{
  "n_experts": 8,
  "d_shared_expert": 64,
  "router_score": "sigmoid",
  "routed_scale": 1.0,
  "balance_loss": 0.0105,
  "tie_embeddings": false,
  "lr": 0.00195,
  "beta2": 0.99,
  "grad_clip": 2.0,
  "batch_tokens": [32768, 65536],
  "steps": 12664
}
Below are experts of layer 5 (counted from 0) of a mixture-of-experts language model. Rows are named router (the router's row for the expert), gate (a neuron's input weights, with its number), up (a neuron's input weights, with its number) and show model dimensions 0-31. Each number is 128 + 24 x the weight over its row's rms, rounded and kept within 0 to 255.
Before each expert's rows: "gets" lists some tokens that make up at least twice as much of what it gets as of all text. This comes from a sample of Wikipedia text that the model never trained on. Tokens count by the router's weight.

# expert 4
gets: " |", "\n", "0", ")", ":", " |  |"
router [116 144 103 162 119 158 116  90  99  97 146 160 142 185 148 116 103 120 131  98 156 155 143 152 116 107 113 151  98 123 168 132]
gate3 [129 122 113 180 172 122 117 127 109 121 119 161 101 147 142 152 120 142 153 109 157 143 155 143 129 119  68 146 117 169 126 156]
up3 [165 135 117 146  81 150 137 119 146  95 109 147 104 159 101 146 142 117 143 115 122 100 143 123 137 102 130  79 126 162 184 129]
gate4 [132 144 100 134  90 129 179  81 149 146 149 140 118 110 116 122 144 136 179 171 126 175 153 145 122 140 112 127 109 102 130 134]
up4 [ 90 143 122 161 103 153  90 110 142 112  88 151 143 157 142 119 153 114 126  92 147 134 153 126 124  81  75 142 130 140 157  82]
gate5 [156 146 155 118 144 112 109 113 124 155 137 131 136 143 190 105 104 114 153 139 133 142 144 144 123 138 127 143 100 128 134 131]
up5 [168 101 112 108 176 122 107 180 119 159 129  98  86  99 140 132 141 141 133 159 120 171 127 113 119 129 135 111 117 129  91 105]
gate6 [167 135 134 123 115 106 118 152 117  99 122 160 189 106 136 136 103 129 141 100 133 165 109 134 125 130 131 142 164 129 131 144]
up6 [122 101 121 141 111 176 125 117 112 145 118 129 162 106 136 115 169 143 102 125 169 106 137 111 148 115 144  95 135 128 142 158]
gate7 [144 132 144 136 120 115 129 125 121 125 146 139 145 135 102  70 153  66 126 133  90  99 136 122 120 136 136 130 119 164 119 103]
up7 [128  98 155 123 142 134 122 104 175 118  74 122 171 135 110 139  97 102  90 131 102 110  98 147 159 116 125 124  98 144 179 168]
gate8 [101 114 149 148 125 125 106 132 128 120 125  98 131  99 128 171 145 153 123 161 149  76 107  83 117 124 106 143  67 131 127 119]
up8 [114 122 115  88  93 126 152 105 114 132 126 143 124 133 168 133 116 118 111 150 108 137 100 141 100 115  94 195 137 128  96 120]
gate9 [144 150 138 147 130 156 133 153 129 100 105 127 144 132 126  95 130 113 158 124  68 135 153 108 110 137 145 145 137 111 108 149]
up9 [123 114  98 160 151 146 124 148 133  81 178 114 175 129 135 116 159 137 135 159 170 115  98  81 144 163 124 123 155 130 144 120]
gate10 [111 122 108 167 149 114 119  95 101 130 153 110 118 174 115  87 111 155 161 149 138 143 141 140 107 172 127 130 113 120  83 173]
up10 [129 140 187 176 101 130 150 137 116 119 124 140 151 128 118 129 137 116 147 171 111 110 146 144 129  86 126 131 139 127 114 129]
gate11 [108 145 165 113 166  84 146 123 135 136 152 100 104 134  95 121 105 128 124 108 114 138  99 108 173 137 107 131 145 114  96 101]
up11 [122 122  86 120 198 143 124 163 137 134  94 118 167 110 103 146 184 135 103 120 135 156 139 127 122 147 100 108 126 107 114 120]
gate12 [126 151 134 122 101  95 141 122 150 100 125 163 137 156 163 120 105 118 162 114 133 158 114 150 134 115 125  97 101  96 175  95]
up12 [117 107 110 104 112 126  95 138 130 133 126  66 108 164 128 137 146 109 173 154 123 104 108 140 158 148 129 148 150 106  89 135]
gate13 [140 127 115 107 127 118 101 129 132 100 110 163 170 140 120 165 134 108 124 110 103 123 128 132 148  67  87 117 137 114 191  84]
up13 [164 129 116 122 139 148 129 143 119 149 124 139 153 108 115 121 125 155 100 164 142 132  90 111 141 109 141 137 139 130 100 137]
gate14 [173 163 137 155 142 144 147 104 108 127 119 133 122 117 157 112 126  95 148 168 126 151 126 147 117 144 127  78 108 158 170 106]
up14 [136 140  95 111 142 138 112 125 107 120 131 136 105 171 100 111 118 140  87 126 198 138 137 126 117 112 135 106 111  99 125 110]
gate15 [124 144 176 117 129 150 141  89 160 112 147 139 126 145 113 145 129 121 110 174 122 133 113 140 163 122  86 131 143 122 130  95]
up15 [134 118 158 116 121 117 112  68 170 164 134 120 167 144 129 145 154 153  99 140 109  79  88 154 157 152 123 141 142 136 122 124]
gate16 [138 170 136 145 139 161 117 139 118 122 129 164 109  87 140 126  94  85 153 119  86 119 153  85 144  85 141 120  93 150 147 141]
up16 [129 127 151 153 116 152 138 174 127 108 144 156 113 130 166 168  94 138 144 121 158 132 110 175 117 149 134  96 141 149 137 131]
gate17 [157 130 145 118 100 160  83 111 131 104  99 143 105  80 107 131  76 123 152 135 130  92 142 159  92 116 131 114 160 135 157 111]
up17 [153 119 151 112 134 149 150  84 142 139 127 139 154  82 142 125 151  79 139  95 138 136 160 103 155 103 144 125 135 129 145 115]
gate18 [122  97 106 111 149  94 132 103 119  93 173 142 113 145 173 148 180 102 129 128 154 151 114 168  83 116 144 160 125 172 141 181]
up18 [ 93 142 130 125 193 105 132 160 138 145 140 139 155 119 112 144 194 150 115 144 149 133 144 128 173 101 112 159 129 136 134 122]
gate19 [179  82 101 197 108 102 139 113  98 121 102 129 131 103  97 187 149 126 149 115 102 120  90 110 162 128 138 127  97 121 144 134]
up19 [ 95 174 140 111 136 128 113 112 143 119 148 114 102 112 124 159  93 152 148 163 110 140  75 145 104 118 125 184  84 144 117 100]
gate20 [131 113 127 105 161 111 104 110 164 119 115  94 117 140 113 151 138 146 113 126 128 127 156  93 107 123 131 119 150 170 127 107]
up20 [111 124 150  99 157 114 166 157 136 141 130 111  89 132 126 142 109 126 100  99  80 121 130 162  98 131 135 139 131 138 122 106]
gate21 [120 140 152 127  97 111 135 130 112 122 148 151  55 114 188 120 110 145 138 164 169 143 111  78 115 121 132 130 153 125 119 159]
up21 [112 122 149 124  84 124 137 122 131 140 142 147 113 133 145 127 111 133 147 145 154 135 116 120 162 104 112 112 106 114 145 112]
gate22 [ 88  78  79 185 149 121 168 109 144 101 104  96 119 141 147 145 133 133 128  96 179 127 166 104 157 180 140 110 125  92 129 114]
up22 [116 164 123 152 128 163 137 167 123  99 133 119 155 188 143 126 128 115  86 112 168 162 137 102  93 146 112 146 112 141 115 131]
gate23 [153 124 101 136 156 139 136 110 114 107 154 147 101 171 112 126 107 139 142 119 131 149 141 154 136 146 125 151 145 134 131 165]
up23 [145  79 153 107  93 115 140 116 159 128 145 122 104 141 115 126  81 142  87 118  97 147 110 112 113 173 155 146 109 132 126 108]
gate24 [152 143 111 136 119 158 139 124 107 163 100  95 120 150 130 169  98 121 131 116 127 102 131 111  61 137 101 132 141 160 136 154]
up24 [130 110 163 115 144 140 121 100 128 154 129 121  81 152  91 110 115 155  97 136 133 147 120 134 136 182 102 143 102 125 144 144]
gate25 [133 107 106 140 101 125 138  96 123 136 132 130 111 114 134 112  73 130 149 145 125 153 150 143 148 104 134 141 126 133 150 138]
up25 [131 103  91 132 148 157 129 138 144 112 118 166 139 111  95 118 143 168  94 134  75 156 124 134 109 119 139 114 109 132 109 110]
gate26 [123 138  83 122 132 145 139 111 105 124 140 175 101 154 121 122 134 152 160 129 125 120  99 102 101 113  71 135 106 145 103 139]
up26 [138 133 134 104 128 155 128 146 142 140 151 135 149 140 162 156 141 102 118 111 114 166 114 140 133 117 132 148  96 160 149 143]

# expert 0
gets: "1", "2", "3", "4", " ", "–"
router [145 129 101 147 133 158 178 113 152  69 143 165 129 139 116 106 120  92 166 139  94 131 119 136 138 110  94 122 144 137 136 116]
gate3 [190 138 121 133 161 177 144 117 125 128 130 120  90 117 110 144 100  80 154  99 131 141 134 137  89 137  97 125 146 148 123 164]
up3 [ 85 107 118 172 107 105 169 111  88  91 111 105 148 132 124 180 133 141 109 144 147 161 165 108 120 131 112 124 136 163 136 102]
gate4 [135 117 181 147  86 133 124 158 137 123  95 168 141 100 143 109  95 141 163 126 144 108 179 109  91 149  85 118 120 129 143  98]
up4 [145 135  91 100 144 149  81 128 112 119 113 104 165 114 157 108 131  80  96 146 111  77 171 101 152 106 103 131 100 136 114 102]
gate5 [124 125 145 141 144 120  96  89 161 103 110 137 166 135  97 155 177 161 115 170 151 123  84 145 163 114 150 107  96 140 123 155]
up5 [116 114 138 128 139 121 146 106  67 167 174 173  89 191 121 119 152 102 107 118 152 160 133 130 101 116  98 169 111 119 150 123]
gate6 [153 120  85 118 154 135 151 125 156 133 120 143  94 124 139 118  95  94 174  86  99 156 160 113  57 145 107 123 161 154 115 144]
up6 [184 153 119 145 157 166  93 145 126 154 103 113 104 147 136 152 125 143 142 142 124 129 141 148 163  88  84  94 149 129 122 139]
gate7 [151 113 115 187 174 140 149  82 120 117 154 125 128 115 133  91  91 123  83 121 127 133 120 103 165 155 108 121  80 100 120 130]
up7 [109 110 160  81 167  84 129 102 135 135 123 145 112 128 125 110 154 134 147 147 150 174 136 154 138 154 134 111 106 121 111 165]
gate8 [185 136 102  96 124 103 152 133 154 149 139 137  77 145 112 105 159  76 163 132 106 125 141 122 152 112 127 122 153 165 148 103]
up8 [140 121 146 143 143 118  79 133 124 139 174  96 171 102 129  90 127 151 114 109 142 134 134 121 138 163 164 142  80 147 140 169]
gate9 [147  86 125 128 134 108 164 153 141 120 166  83 131 133 118 148 127 128 142 145 145 116 119 110 135 137 144 121 138 146 111 103]
up9 [163 104 153  93 149 124 101 154 130 145 108 153 186 111 122 107 189 137 148 118  75 132 139 101 165 161 117 112  98 138 147 160]
gate10 [112 131 100 102 148 176 115 130 150 115 182 114  74 145 124 123 108 134 145  85 118 145  79 137 102 138 117 132 107 114  90 147]
up10 [140 190 139 124 102 120 128 140 147 147 124 136 103 127  76 158 140 108 147 146 162  73 126 146 174 125 155 133 130 155 116  63]
gate11 [127 128 102 129 120 142 107 140 161  83 100 162 145 122 137 124 115 107  96 136 137 155 101 156 115 110 121 130  93 144 153 153]
up11 [128 142  96 156 110 107 126 128 115 128 146 123 100 134  90 116 148 136 154 107 124 112 104 155 129 154 143 129 147 163 127 163]
gate12 [128  87  93 135 141 135  97 147 157 141 148 138 146 122 112 116 114 121 114 120 173 147 119 132 132 145 130 137  88 141 107 152]
up12 [118 141  65 133 123 121  77 134 126 144  90 108 112 127 138 155 132 148 117 158 136 103 111 136 162  96 138 140 154 114 114 138]
gate13 [121 109 126 131 114 142  88 111 161  99 124 123 193 131 114 128 105 118 146 136 103 138 122 162 151 102 110 137 123  78 138 133]
up13 [128 142 154 116 119 121 172 146  76 129 144 107 102  58 145 125 101 101 147 104  93 120 138 165 121 120 122 101 155 157 126 150]
gate14 [107 109 154 145 148 137 162 151 145  95 121  95 119 136 131 115 113 104 158 132 116 178 158 122 120 170  95 102 164 137 140 110]
up14 [132 116 112 102 124 113 109 146  96 143 120 129  87 104 157 133 181 129 127 100 137 127  95 145 132 161 124 151 145 132 115 134]
gate15 [153 101 137 117 120 156 173 135 135 132 170 108 101 113 132 150 112 101 100 151 117 116 127 141 148  78 101 159 142 133 107 135]
up15 [173  52 113 136 128 150  99 128  74 110 142 100 119 126 111 176 141 186 121 137 172 104 130 117 149 156 164 111 117 145 110 117]
gate16 [143 118  95 112 141 160 140 144 133 120 139 110  71 141 135 135 116 106 138  82 150 119 135 116 105 163 121 113 110 141 131 145]
up16 [143 127 145 125 121 129 130 108 126 137 128 126 132 183 166 134 101 127 188 120 168 102 128 145 108 114 138  94 140 126 144 143]
gate17 [161 146 127 145 131 104 149 130 165 136 170 137 108 119  72 178 129 107 163 138 115 140  97 103 127  82 118 115 110 149 145 101]
up17 [ 88 141 114 157 108 129 186 118 130 126 129 163  67 171 116 145 123 125 127 120 124 127 171 166 116  80 100 147 151  91 105 134]
gate18 [107 156 124 106 119 139 124 134 171 153 129 118 118 106 126 125 118 139 109 116 127 120 159 101 118 112 166 156 146 160 132 113]
up18 [127 101 133  90 153 108 134 136 103 138 118 149 155 116 143 134  98  98 175  95 107 122 158 126 161 105 111 102 153 147 111  83]
gate19 [121 121 153 106 130 115  93 101 139  71 161 106  97 147 127 160 137 121 130 146  77 106 123 106 134 142 141 140 141 122 139  88]
up19 [119 115 111 125 166 133 127 143 117 143 152 148 111 132 123 136  89 106  99 139  84 174 117 131  97 128  88 151 131 137 158 174]
gate20 [137 150 107 135 113 123 153 107 121 165 168 164 115 158 135 148 140  59 153 164 138 160 152 105 145 110 151 147 168 113 129 139]
up20 [ 96 146 110 154 154 123 135 127 122 139 111 152 148 165 127 123  93 131 130 157 154 117 166 110 123  71 106 155 167  92 172 109]
gate21 [174 140 110 136 151 156 128 140 127 128  62 134 163  83 157 133 164 107 129 121 109 137 109 161 137 138 100 110 125 163 150 161]
up21 [155 187 138 121 103 137 142 121 139 173 140  83 109 144 137 109 136 110 138 128 144 105 146  95  99 103 136 128 141 146  89 127]
gate22 [156 118  94 154  71 130 190 135 161 123 140 135  74 161 108 132 131 108 149 153 121 114 147 113 120 113 126 138 149 129 139  99]
up22 [115 149 101 167 134 144 116 150 108 110 153 110 137 136 150  94 115 180 128 138 168 152  92 135  98 150 161  99 123  90 101 137]
gate23 [104 144  93 158 122 103 127 129 161 121 137 152  96 139 123  92 126 126 145 103 117 117 120  90 132  59 105 112 122 126 171  95]
up23 [137 127 153  70 163 156  76 142 100 169 146  74 159 106 143 166 128 116 156  99 134 116  87 141 139 165 143 150 110 128 123 132]
gate24 [176 153 121 129 107 103 143  98 169 154 137 116  90 135 117 106  69 118 132  78 107 103  96 122 121 114 109 103 139  94 102 108]
up24 [165 142 117 150 106 114 169 139 172  78  95 169  72 138 133 136 112  92 156 121 104 160 120 153 124 110 116 106 118 127 151 120]
gate25 [129 112 133 128 164 105 135 116 158 128 184 181 151 128 122 121 118  92 125 155 131 152 102 128 162 100 124 143 116 160 160 139]
up25 [137 134 122 127 135 141 106  92 152 144 120 159 167 112 118 110 147 121 139 159 157 149 103 132 158 147 127 118 152 131 108 129]
gate26 [172 145 137 112 156  87 119  72 160 147 133 122 136 128 123 124 113 113 167 111  99 118 155  79 127 127 126  93 137 158  82  99]
up26 [ 81 110 134 149 140 142 177 108 184 143 134 113 127 125 133 142 135 114 132  95 128 125 139 146  98 189 104 150  93  81 101 107]

# expert 2
gets: "\n", ",", " and", " | ", "\n\n", ", and"
router [144 124 115 143 170 175 154  91 132  78 117 129  94 118 108 129 139 134  97 163  98 156 132 100 148 113 141 144 100 140  97  83]
gate3 [131 136 153 143 121 114 103 138 126 110 115 159 143 136 128 137 138 110 127 120 101 177 135 101 121 127 126 111 159 147 145  95]
up3 [ 87 144  92 109 114 136 125 119 137 150 122  74 102  96 145 149  71 122 123 148 146 141 149 117 121  74  97 139 136 114 126 113]
gate4 [150 128 126 138 113 124 142  99 117 105 145 121  80 136 132 114 119 164 102 100  90 141 166  82 107 158 135 142 127 172 136 120]
up4 [120 156 135 121 129 134 160  88 116 121 160 124  68 121 170 122 112 113 121 134 149 126 149  94 140 143 119 149 122 157 139  73]
gate5 [116 149 162 131 133 140 148 166 138 129 132 132  98 126 107  94  85 184 113  79 123 124 163  83 124 148 137 141 139 162 149 102]
up5 [150 133 145 134 110 143 102 117  80 137  97 153 122 117  78 195 149 108 156 121 150 134  87 172 160 135 119 144 140 119 120  95]
gate6 [144  86 150 133 142 114 130 151 105 121 139 121  95 102 148 137 142 134  87 149 104 150 145 150 124  93 113 153 109 165 138  99]
up6 [ 87 113  94 112 103 100 116 142 125 100 150 142 122 143 112 130 125 122 154 141 173 135  75 167 113 103 115 141  98 150  99 141]
gate7 [110 165 126 166 127 112 145  61 145 135 132 111 128  92 112  87 140 130 127 154 123 179 104  94 122 147 120 100 103 120 122 132]
up7 [128 123  91 136  91 112 138  58 124  90 185  90 119 100 119 110 124 123 121 162 151 155  98 104 150 118 144 120 137  91 105 123]
gate8 [ 96 128 129 137 134 123 150 117 124  92 140 159 131 166 140 136 117 145 121 145 158 136 130 106 131 131 130 103 152 130 128 116]
up8 [ 94 110 119  92 105 106 163 119 124 122 103 119  95 154 139 142 152 142 140 182 149 123 135 125 106 210 106 127 137  80 127 150]
gate9 [131 174 109 138 118  92 148 132 184 152 128 124 141 146 110 173 103  99 119 116 150 136 158 112 155 109 107 137 141 143 122 142]
up9 [119 146 105 109 138 113 138 125 142 139 134 117 166 166 147 128 169  84 125  81 110 113 128 123 121 108 127 115 103 151 141 170]
gate10 [142  96 109 124 142 112 143 118 122 120 117 151 125 101 153 177 134 199 120 127 109  86 103 115 144 149 114 150 104 104 136 140]
up10 [135  85 116 146 129 146 128 133 146 136 113 148 105 104 144 121 113 155 121 166 104 122 135 100 137 109 135 134  95 101 100  71]
gate11 [118  72 105 122 151 139 118 138 101 130 140 150 134  83 142 123 117 143 101 121 161 152 123 144 161 137 146 133 161 127 142 126]
up11 [144 185 130 116 109 106 111 144 131 104 129 114 166 103 117 146 138 125 137 107 126 137  87  56 141  90 163 134 128 138 127 188]
gate12 [144 116 143 128 129 123  87 155 116 115 111 112 147 114 110 132 106 112 131 128 147 128 171 136  82  96 106  90 119 141 125 163]
up12 [165 160 155 132  95 110 100 129  80 118 162 130 148 163 132 143 132  59 164 145  79 145 108 134 110 110 108  92 106 139 114 140]
gate13 [133 101 119 103 115 126  94 158 127 118 108 108  95 119 110 144 117 158 145 164 130 135 139 175 144 135 125 113 132 102 125 165]
up13 [139 124 106 125 177 125 130 132 135 134 116  78 113 145 162 119 130 145 116  94 130 107 109 138 102 197 128 145 119 128 137 118]
gate14 [179 157 161 131  88 170 154  96 137 118 131 172 115 174  91  96 131 121 122 135 118 142  85  94 117 124 127 102 132 140  98 111]
up14 [118 128  91 118 115 140  87  99 105 142 103 150 102  59  99 151  79 119 113 140 143 101 119 117 135 142 109 138  95 120 122 184]
gate15 [148 139 114 128 156 125 123 166 100 121 125  95 153  97 127 124 126 101 139  89 124 156 145 145 149  99 119  71 120 125 183  94]
up15 [139 113 164 140 135 124 167 102 111 133 141 113 139 117 158 172 175  98 118 119 146 146 158 123 142 101 102 106 120 150 139 163]
gate16 [119 142 115 118 153 121 102 107 143  83 106  68 153  92  87 144 133 107 134  89 162 125 142 139 100 114 127 116 141 130 139 159]
up16 [122  83 119 124 138 105 126 145 123 162 130 152 173 156 133  86 134 102 130 158 147  99 141 119  82 143 116 145 141  69 145 125]
gate17 [119 103 123 140 141 135 138 125 142  80 121 164 100 144 129 105 101 129  81 117 175 110 152  97 151 122 109 143 120 146  97 119]
up17 [152 186 150 151 149 162  99 159 108 120 133  92 126 140  90 115 187 140 123 107  94  72 111 170 113 139 129 145 111 143 148 115]
gate18 [116 149  81 117 163 152 172 132 127 143 144 136 128 110 160 149 115 122  95 149  79 134  87 144  74 145 125 129 154 112 104 108]
up18 [122 125 121  70 127 114 136 145 100 133 125 129 133 207 146 138 119  98  68 124 141 147 110 127  85 148 119 128 127 147 122 112]
gate19 [ 62 108 116  96 147 139 105 100 114 124 115 139  88 157 136 151 161 136  79 138 119 143 140 135 159 153 130 123 145 125 101  95]
up19 [125 113 141 109 122 110 133 166 137  88 142 122 106  84 161 125 120 142 140 136 161 118 158 116 144 121 124  78 120  97 140 142]
gate20 [114 117 174 156 131  97 157 120  95 130 119 122 144 115 119 100 161 127 131  74 113 163 111 151 121 116 106 127 113 120 121 160]
up20 [123 124 105 152 112 185 142 107 145 141 122 151 138 172 123 130 143 128 170 151 109 148 134 132 121 112 124  95 128 117 136  85]
gate21 [139 141 112  96 107 141 122 129 126 138 163 170 122  94 137 130 129 126 148 127 184  84 104  80 125 146 138 176 189 133 130 144]
up21 [115 128 132 122 169 131 166  84 135 154 142 127 156 152 123 154 150 120 149 122 120  99 122 143 154 159 144 154 104 152 109 130]
gate22 [120  94 149 114 142 107 145  96 161 109 190  97 131 129 148 161 153 146 159  96 147 140  97 139 135 166 128 129 130 113 111 127]
up22 [156 149 109 170 132 173 102 135 106 126  97 144 151 122 123 102 149 111 103 183 115 156 144 129 139 145 130  89 133 182 130 133]
gate23 [141 123 122 140 135 174  99 125 130  73 169 101  92 116 109 133  86 139  90 147 144 138 128  56  81 131 129 115 160 163 127 120]
up23 [138  98 162 174 129 115 181 108 124 102 117 138  83 112 116 117 140 165 159  74 108 138 132 122  82 148 130 101 100 112 122 175]
gate24 [120  90  96 124 179 134 150 118 179 109 108 132 118  96 158 137  88 163 134 156 132 133 157 159  85 164 125 132 107 130 149 103]
up24 [117 146 132 160 131 120 142 151 146  96 117 126 107 162 134  89 105  99 114 144 128 127  96 125 154 175 143 141 118  96 124 147]
gate25 [104 104 126 146 131 149 136 150 146 135 132 180 127 148 217 121 163 150 133 167 167 140 130 114  96 114 102 143 139 131 142  87]
up25 [139 112 125 101  97 117 113 137 134 106 129 153 103 139  69 110 141 141  96  84  74 117 144 151  91 129 145 126 104 132 129 154]
gate26 [101  86 123  94 154 144 112 117 132 102 112 193 159 118 144 150 109 147 124 157 143 133 130 109 120  95 128 113 131 119 127 140]
up26 [ 92 126 110 146 153 137 151 143 154 106 145  93 105  86 105 126 142 158 125 148 146 171  77  69 138 139 132 167 105 115 132 154]

# expert 1
gets: ".", "\n\n", "'s", " his", " that", " He"
router [178 140  72 131 122 134 162  80 190  80 157 157 110 115 156 114 128 134 165 152 133 139  85 143  98 142 143 147 166 129 155 108]
gate3 [106 168 114 149 147 145 136 117  89 138 156 112 103 106  96 145 140 131 110 111 147 159 162 117 124 123 145 147 130 129 120 134]
up3 [129 141 168 132 102 135  66 152 131 111 145  98 129 148 161 158 129 120 116 139 118 149 124 117 152 123 130 124 121 125 122 110]
gate4 [122 140 118 111 117 130 110 126  82 134 116 139 145 132 156 134 111  87  88 146 159  94 133 139 131 126 103 143 130 125 153 114]
up4 [165 111 135 141 140 145  72 187 132 127 147 139 135 106  91 151 150 145 112 125 106 141 152  89 120 116 136 114 136 144 176  97]
gate5 [129 159 177 183 114  92 116 119  97 108 144 117  97 178 115  85 107 148 136 159 117 126 137 107 153 112 125  85 175 122 139 126]
up5 [158 128 115 114  83 103 112 129  97 125 164 148  99 149 128 114 106 136 139 182  96 108 136 110  95 109 132  85 104  97 131 163]
gate6 [104  94 163 144 141 148 118 136 176 107 180 147 112 129 106  87 102 129 156 119 136 155 114 100 119 140 149 143 167 161 111 163]
up6 [ 86 141 104 101 184 160 158 104 137 129 150 134 118 163 114 133 140 134  99 115 142 113 126 144 172 122 160 133 154 145 138  92]
gate7 [144 178 114 172  83  89 147 114 129 163 138 137 111 146 136 124  96  66 113 140 142 108  99 117  69  94 149 107  92 116 128 107]
up7 [ 96 147 101 110 131 133 142 116 168 126 159 126 178 120 119 133 167 144 135 151 123 155 140 122 101 125 118 100 119 125 154 131]
gate8 [132 138 100 128 135 111 114 133 144 137 207  78 138  99 164 121 148 135 105 140 159  92 109 113 148 159 127 100 141 115 141 140]
up8 [ 53 133 102 143 127 123 111 128 112 140 115 144 118  92 118 115 118 157 130 144 129 156 105 152 150 119 123 145 109  87 130 112]
gate9 [ 97 100 113 132 133 112 112 175 142 163 171 164 179 144 123 154 102 168 115 140  90 106 134 128 108 109 141 110 106 132 130 102]
up9 [148 130 101 131 102 127 120 124 148 102 126 157 168 107 167 143 110 169 147 135 103 127 102 103 114 137 154 126 142 166 143 129]
gate10 [123 111 159 146 147 145 123 107  61  81 139 123 148 157 117 130 144 130 162 129 118 172  72 173 141 132 139 113 178 120  98 147]
up10 [142 130  60 132 144 121 107 109 171  87 120 140 149 136 127 124 145 109 145  79 154 131  86 136 119 129 150 131 140 118 134 131]
gate11 [139  92  99 147 127 110 160  89  97  96 105 127  96 114 170 124 107 115 141 135 109 105 112 109 112 147 129 110 145  96 117 153]
up11 [134 123 157 117 128 149 153 132 138 154 108 101 123 141 147 187 160 128 136 160 144 160 120 106 153 105 135 158 156 141 124 110]
gate12 [ 96 141 150  99 133 139 180 134  82 133  98 156 143 117 121 170  70 125 126 116 159 116 136 118 140 135 142 137 113  70 137 147]
up12 [116 120 118 165  86 127 105 133  94 128 109 105 138 106 130 133  94 159 166 158 135 169 115 136 133 120 126  90 132 132 112 109]
gate13 [135 100 123 141 159 143 130 117 136 136  92 111  83 108 135 120 133 120 107 112 185 145 176 111 161 121 138 147 123 128 154 121]
up13 [145 142 111 120 100 101 133 148 131 124 110  92 116 150 100 144 114  99 142 135 104 117  84 102 182 154 148 131 137 176 139 143]
gate14 [119 152 145  97 139 169 142 141 177  96 138 148 136  97 107 124  78  98 142 118 141 131 156 130  98 134 118 111 177 127 108 121]
up14 [122 101 114 132 127 119 149 157 123 132 134 121 161 162 128  99 161 123 132 105 118 166 113  79 128 104 119 117 123 137  59 137]
gate15 [177 124  99 143  85 149 162 167 132 103 135 145 104 144 109 135 114 146 116 171 147 138 151 101 168  99 151 118  86 130 103 137]
up15 [118 114 106 117 134 100 158 128 149 164 150 171 130 141 116 107 157 143 134 112 150 137 166 150 118 118 111 109 109  98 152 124]
gate16 [146 116  95 143 106 130 137 144 116 129  98 102  91 152 178 144  86 119  66  78 156 114 110 112 117 136  63 164 106 120 110 126]
up16 [142 122 177 161 125 143 122 150  94 115  77 126  93 117 118 148 108 127 122 138 138  96 122 147 165 104 135 118 120 143 127  86]
gate17 [190 122 141 148 121 122 137 157 134 125 129 127 124 159 145 118 153 121 136 170 108 137 121 112 114 111 153 196 121 131 104 111]
up17 [111 101 131 116 149 144 112 133 114  99 151 168 152 147 161 135 103 150 154 115 112  98 150 139 134 105 129 136 136  95 129 135]
gate18 [154 123 102 108 119 105 199 152 116 136  88 137  92  91 130 108 110 143  88 143  94 123 128 160 101 127 144 109  82 122 115 133]
up18 [114 153 103 131 127 125 136  78 133  69 130 151 129 140 160 127 105 102 141 139 145 117 111 155 145 127 143 135 129 114 130 150]
gate19 [152 163 118 118  94 144 106  86 104  91 130 113 100 141 114 137 103  80 119 166 139 133 127 141 190 126 111 188 125 175 124 113]
up19 [140 129  79 128 117 139 129 146  85 131 123 104  78 124 125 125  97 137 142 145 148 119 151 106 177 133 150 116 119 136 132 111]
gate20 [176 144  83 111 175 151 151 118 157  89 137 139 108 108 154 117 161 108 173 110 109 159  99  87 117 143 158 102 184 128 120 102]
up20 [ 87 131 161 117 113 106 165 148  95 115 146 163  98 126 133 121 108 103 166 113 125 112 109 126 124  93 110 116 135 126  79 135]
gate21 [149 105 168 155 134 122 145 104 160 149 166 156 121 114 118 145  93 167 115 119 111 141 122 129 104 112 133 173 132 112 126 105]
up21 [132 102 135 151 127 140 179 137 162 143 131 139  96 132  89 167  87 146 120  94 129 125  94 142 119 108 134 144 100 133  88  95]
gate22 [119 139 127  92 104 159 162 125 136 121  90  98 121  98 163 137 166 141  85  95 162 135  90 159 125  85 123 159 113 170 202 130]
up22 [124 147 109 120 156 125 104 116 128 125  92 146 135 108 132 130 106 147 132 149 135 115 101 129 136 109 148 141 169 157 154 115]
gate23 [118 146 121  81 105 126 126 155 166 122 137 158 144 147 135 109 130 129 121 112 144 126 108 179 102 119 117 129 158 120 104 161]
up23 [111 108 138 138 134 111 126 165 167 113 163  86 136 146 141 121 125 136 100  85  78 106 105 154  92 133 121 175 175 114 132 138]
gate24 [104  94 136 118 150  93 130 156 198 125 166 108 105 136 176 128 136 105 157 138 134 154  87  92 165 141 152 131 129 157 118 124]
up24 [124 129 114 167 117 151 117 102 148 126 131  96 101 132 141  72 135 113  88 136 123  78 115 148 111 114  77 104 114 147 132 131]
gate25 [150 144  91 136 154 106 145 118  72 153 108 150  97 148 108 107 136  80 153 152 119 130  93 135 126  93 129 112 146 198 124  91]
up25 [136 120 158 163 130 118 150 110 150 151 147 209 137 102 143 143 184 147 113  98 157 118  74 140 119 123 134 156 121 127 157 107]
gate26 [111 114  83 147  95 133 104 103 171 129 163 142 133 132 142 150 121 158 112 145 154 118 100 155 153 137 105 127 130 127 215 130]
up26 [121 125 182 127 105 145 118 128  92 135  90 132 131 132 176  98 139 164 119 108 112 105 171 120 117  98 130 171  96 142 105 126]